Below are experts of layer 6 (counted from 0) of a mixture-of-experts language model. Rows are named up (a neuron's input weights, with its number) and show model dimensions 288-383. Each number is 128 + 24 x the weight over its row's rms, rounded and kept within 0 to 255. Numbers have three digits each.
Before each expert's rows: "mostly gets" lists some tokens that are sent to it at least half of the time. This comes from a sample of Wikipedia text that the model never trained on.

# expert 31
mostly gets: "), American", " In ", "In ", "==History==", "- Died: ", "ed in "
up0:123143134157132132109181129136144102150112129159152132078127088128139103126123101135102123159141114125127117073154119116129113106134135126097114145131137113123146144137106118109128121176127169094147144130107126110113080131143134156144153129147137130138128095122128130142143143091129105121
up1:100135127133126124109106152137122168114141128118154098123116095107185135096138138147133145088121107147059152154094132123156099150144171143141158141120125099110123117154142118092136095090082096110141105127109091157120101148127117161102109137128200096112109137177125126137133113177118096102
up2:149116136136119112153121145106152119089106115142135159134127133102127113134114107147149137070142116141119135102154138165131145141134131127143106084111118117105134111116092076137087121145124134127140122134117085117180138084145111145135149088154114135124129113125131098119140077164152161155
up3:104106095124119129118133122130104121162129097117147099174131109090159141151126160089117105106083180130083124152116128091120133113154198138110153154123083138123141145068127134111092090129153135128101098139129109132104093122117110129089111098094143151131122115108123140151108140126113131170
up4:140127129152127109139123119132156136124108096131137140089113126115110168118104104127134125124103161118094153133146154187155151173096134136144093111126173089087134070082110099106102119121151089137119139121128158137119067137115103124125167161161132132135119138112107175076146170143105130123
up5:078133148141078106125106140138085140128129134104120072117087123140151155113133102135111083110159104140146109099122104089130115158113125105109086140126162117114094131132132143070113132094118143090131095110111127110125129142144114069131118090113120114084121115131159080167131121122132102109
up6:142123143105096156124091083135135133153129117176180123149121133148171151132122136098136126111115127128148105108104140105117143148125102133129114125115203127152082118129078142131119098103104159115155174120128132128152129139099146125066127145123134174156151140166132132135122180115145118131

# expert 30
mostly gets: " can", " should", " used to", " ins", " imp", " able to"
up0:124135136109092095112112137120079153126150072154113145084094145111122149130202141125091095138122107135150130110131113078139125109092113179127126116103164171119108144119114132113119202105111112122089133156113106122110117118157157114099123132171133111084157108109104106115133162134132109133
up1:153127126101127146087136118117131110122100157133090132157096089116142160110085103125101106147088102133127112163122134111128118112126137105154107163098142104089109091116079146091147075148135143171145143164116142169132126089132138111125141126128111206111125126132122154131111119082092112145
up2:110109108120128134081126110142129149139114128106156161150153155097132137134135122151148144157108147114071165164125180128156169144101105104162104142099115116135096144149122136120136153101181118158135133105121130110100101128145129128114117130087142104126138133124139105174096136099104175116
up3:141118160186113150122113129157144125124140100121123140134145126162108138148108135085134116101125110125136132093092127067120108104128119142151106114080165124108153118114110157124131112129121111144162149156128155150107113133073122134113096100110134129110148105119123143165146089152150157096
up4:133143113102133151157156147109111124139126165092114111092155119107058160109131148049139133120147074106178139124168123162137127126163099150135136100128154086131144131087136086142108128162159083110139084145145146136150132133112177159136140119128160123104117097081140103153160142121134147150
up5:118136167115144145159145124144101144132153106115155142131111098103133198123085110161092077152124106115140142150147181090128122172123071134146135103146131125147125135146134099130115126145159127130122146169158084097111097170118166168142177102135106171166137153142137143122080131087099138120
up6:119124126137161148109141069178117125143100109143146097143160116104167105174136133110140127087104134132179137163150122149124117116118124145094139098115166104172160100091107137132166121108162101149126123156129131128063128158144161125146157131077114127101112159160124094146128135123125104114

# expert 54
mostly gets: "In ", " (born ", " In ", ") is a", "- Born: ", "On "
up0:139139127121157103121103129151165113113099181142149138133160128111134145097144131113124115129127116125161157120140125150107114126123101120117131152164125107115121087136097097117124119127134133119107087163144133146121128102123121121113126172148140122113112161145131127140152131086128134135
up1:142139131101144122144133134145111087134130075129134176148113114148152156123096126171117112158162124109145177156187160110104168130129116130089140114129074157109132159070139142118106078092111137120111139139116133107093085131144168137121153116118173122134112140143117096148110099151143140156
up2:160183167119099158142097180132131092141115149098135131149136140150135144122131119104129125138147136138178115105150202125176115104152124146151135162116128113134097113115139116123153137112100124165113164120124070149115129145128152097132129128134139100087084181080182118089144121104131133141
up3:167093155137145117115140156168117112144075122152121152170145149153120108126151134157131103132136141130070113156121102119080137134172161107125100130110118093117125123180129119169138133140100161124103109136139144137161166150099175118164108170123142146123119148154144115126129129130113126097
up4:121136148125141120113148079167158128121142129158110125116112162138128128125153123080165150134142112113122123125105148132150116149149132097108132127103130106142131124114154139149102122114115101145118109145172102155150152125168108087098142117094152138192186135156142138108117179158108101135
up5:094113089157120139110068164140134120138111097110136127159122105161149145143162140098118136150128135139118102134072097128147185130136145164110119112162151162117109151107098083167145094137132165117099112107126129129131137121087114169121143133125145160106112126135142128089135079136121099157
up6:201117139090126195118176122134143133133118145133147141135104132141161153115151112126129101047108155154108159147129154139168127098114112120106106126164127083112130149137106129146153163147149113109130173145095110122093088144137117143129105099138100144093134144126083134138105157119114144122

# expert 29
mostly gets: " l", " Ch", " c", " v", " ch", " V"
up0:124161115148109127172071174130127137049108156167108104173129130165135147122088149145108149116120157137146126159109128063136100121133103109161141091100099104099129142145111103112153150133114143112142122130136096161112110152148099098094121146143134088100143104122135169146148131139096143149
up1:148138161128127155169103122107100140150133143131106127173110155110143146132128081117095111122104136111107166161135121117085094105125124153089157131112122136162119125115097145099107109114163140094124127093155161121135113129116167145103134162159111114133100142155139085159116140111136154143
up2:137147139131141130131122091138146101125095110127107140130133115151086097147149155104146094138152109128118152131167129113098153125123154121113112130135117114168154120134123112131093100113101144134125145128104121108153152113115183126111094143123135153142132109161122155159105157180146097132
up3:122130124127146118117147131137097087151100140137149146128156117167163138181150086113081146132085116118117153153158151131090132125132145148127127105138135114142100122133144071170119120152155115114108104144145160120080131135145085126149123130137118133152144151140130127108089132117117104152
up4:106120118127109142152125127147151148125151109102118118148138150176187131114139090143133135080155102125126107183128142145136108120148095114111105133166124132093133151137127109141083135115131102130142118172170136106131124104116129107132130140133151147128119171158117098108109125085160105122
up5:156111100138113135176134109091135123089136157134166134109110141193118094157140114126111109158120125086134150146142088143111189108091149132118098160157101109146094151157132167178123146136093106108136101126126156162127118109132102148131140152153116156121109110151116066119141127122100131150
up6:155185140140138118128110128129129148113141144143111106165161123146144165124101147114088131148101122109113170102114104135105118153119102124107101095140123132156132112151107127115128136107150107145148146100162092169112138136103167116109155091121113112122135116129133106090102103112163141086

# expert 15
mostly gets: " small", " large", "ated", "ful", " new", " best"
up0:104127144151159114086136126143146169147119128121168111136128131119130099146116134118115103131152116095100136141135145103105115149149167140079132088139136167072132127094117149134121129117123149133109110105149085109104120115161144112113126100163124133136094151125106126110106081116139162155
up1:132131150107116133154086110102137147142090155107135139108130152156118127135130148119146126078125112121100059162106147170130115154143104137129128163118103100150132166142103090105141141135103155116189124143145093142120118145104133123186093120145100129121124104104116148114144106151138064093
up2:084121146145116122111113128156122137133127151096121124125130137134095107082149089100137103139139164130148137153119174100121117092114125134132149108119082156074139145136125164092104153137104133115138129154168116104121131114101112106117158134158101168145113104180184116108125134095129112158
up3:153145129095142130129125126122150163109127139136112091149127121122111091154117075161128103122114144123137144130109136136144103114110128160122090158133166130130137133128135126082086169124075104174144135159140140131149135172186146149160144103128120134137068101119137115067144142105163152094
up4:150164137111145092110142132107103132092176134161123143098159141149134072085129133168131108142141172111114130165136150112091151125134143114147130184119098124100103070105100120083112144123125133184120152156116125125139080153128134162151127140146118160118159173156187165123157110133144145132
up5:132069133118084099148145107161142090124157083125140096178120156090135149103151133105138121164109133155156112133086118109112109083146076133107121136163134143101085182163134107165135102150151103103160122151109146178137125147103106117158105129084145102107160181141122095137146192131162167132
up6:137091158155128096147160154177134105103138096133147127090114144143170127158153110098120116135128127102134132113159161147098091130097150118112166144119124146125141150103150084114138121089107124085119108103130105154128146092134157157099109122112127101111146098119109111126120147114117127130

# expert 3
mostly gets: " of B", ", B", " of M", " in B", ", K", ", M"
up0:127142124113124137155148140139105161176137144122129134125091148146110126152139151119107086136119145180135105107144138099088126150131146111135159117143145155128123111097145163124198114101149156089146163133134082106158120186099137131097134100136167127120117114084093146101131127140136103130
up1:088120112067088138122132163128125144122174124135128119098133148129153119140111110136092094116164105152138090106114149118159091097142114136090142161137148109152136112124078121143164115139140119142129127139127090082144093123094133115136138152115118125088139153132155139139127123119098116131
up2:150128157115159147111153132131121103123128092122098154061117097139182114094132112113149121115103111091115149112120121128105105166162095140148102146135123164159095148161135088113146114130166154119114123098144101110113108180179141114182115122136120139091128113122107123153146095158125137157
up3:097132102103163151138108156109148102095150104116111142116084136137106140127131150081104139137095067116130131096130171101122122094164104127142152130086148157133158107153115107139122122140151153148117134126085103115173109148117081143108134080120124120139123170105111151125148159100103121122
up4:144148100149092124135107135147148144166101099119152134117153146116152148148135177157146124115147115127155138160102098122151114144111152096107118131123116121112129158142112114108161125084149125125103116087110117151061171097145116165121144129107112201108143155122103135147114137105115147173
up5:118168073143075109104136070148140086167118118115102142110116113160120132092096148154126129115148126113097152124099109140100121106090125157132153105157133138104107134125110141130127147135094130085136110119121119171105093135120161194119140144091158126128135120128116120113122115116158141084
up6:136153134098121138114129112125147142127106110154105097095179114135118149113139078093072113138086146115147125120132150105180149112177102118150141154105135139111137143110153121168167119141172127149133135122138108131083122150118173136154151135098120097160072136123117120139165138156142112128

# expert 47
mostly gets: " f", " c", " r", " h", ", c", " b"
up0:173109120113122093151117123132141111120110160109153110088109125180153123104098117096148132111084114125152114147126143107102122138129131108111143143153182090125131124153153168131143114114135118134166114093093115149127107155104128116111152124159135112095096088112135131079122166139123125172
up1:148166165126143133113142088126126121151133108087097115128138095163104113089112169125137123111083159092169136126118185099114138141177133130084115140100104116164126116169173137136149110133113101155079136160139155154116138167105106134133142105139113135098118171120165153153114078120110118103
up2:121132177117132132145143149166133139106146146137149125146122128113179122126126124120122101155162102137098148124141122147103105102148100131091124156135136091184152100172086158169103139163128149129126151092140069136131104134202130146106126087156157144116106114154105143112078138143137134101
up3:128136164076107143127098125139175096125087119162126138133118115142146147146106142090153113130126109159177099117124115078161104121184081120101098121147106126096148130119094148104117128133134157128119140071092170143092147134146115166156146119135141164121124091124128153103166158089121168143
up4:124123091133127127080112118094141167137146162127144147132158101133130141090120121134121145110120182141113109159143123148148094097137115102112127129083093126150105169156065066172144102113124124122120112114154080150123133096143159119113147185160127136142118150116156147122114142153155123126
up5:090143138150101101105150101116143095160124091182166090165139142132134144138161177132105127119111123125156123155102147136126155063119130130120108136129095154134123154156143147151122127138129117141115112122121160101096131153112089097146165133116160127173114118149113146182135157159084155149
up6:109139136115140080114119132106128158109131149077135087179167133108149132159043120182141136116111123139134112143138093112115141139137138114127122120149141125137116133088134129149119139157121135126137156127074158195121124139105113124124144141087153111156157139080167116111110160099137163145

# expert 27
mostly gets: " very", " became", " used", " made", " included", " known"
up0:112142098127109151099145100090057136133078097105139151090154145083115134161114162142094100164098128158152108126119146116106145122138142124104139110170151142148137131136083162129115104108111116154142109070112142152108104128065122128109138150116160139152104169110103129140130147113106166154
up1:146133135155146124173173098124139110105121146117109146160115125091139115140105180143118128115116136114108089156153150100097146131071156162099100150094134127135160100112153080162123133086109124137092148129079152094109136147122159172106123128116147131158083116114154134166130120126090100131
up2:124093113110167127114108128115126118133102099126120128117182124146116103130143116147107058161134079165156067138133085139125156106096097057138137128094133179146141126138119142138104111139114099121121134143145147134129097072115157080099162103144127118173121129159128136112119109151128183092
up3:145144121109126115152122162120116087161106055099148118081137127167148132130106123105158122113135107141124109155055119104137089153149118140131121145147129091136134115124086121147114106104109106112137186117149103113153122139129138170081123108174165183097136122123150145115155108127131146144
up4:114100090116109204120081093096153108141082126163107110158107102144140123109116104113139099113156113111115141173133096138149119146175101117104140157109088144086169125144103131154116104188148140141128144146144105162147146148149123131114094134140114116142134121112135191127115126136101167109
up5:133114124137112078148103175143092138109080131134145133097138121143102089158142141142138134115167117077131122115160143127113135090130097150089209123149121126135146107103138101129122116117153141107113101151076151148194187163107136149143141136136104094129094096130082176143114142110113122150
up6:159145126118172108103152125150154139134143067136131138127098114130139149111141114127075152131134134091104117126115111099087165119114147143099150125116096169130130144131082150164107127056102160135106136124178094084132127103101137093112127120162118134183131093136145135147109123089107158168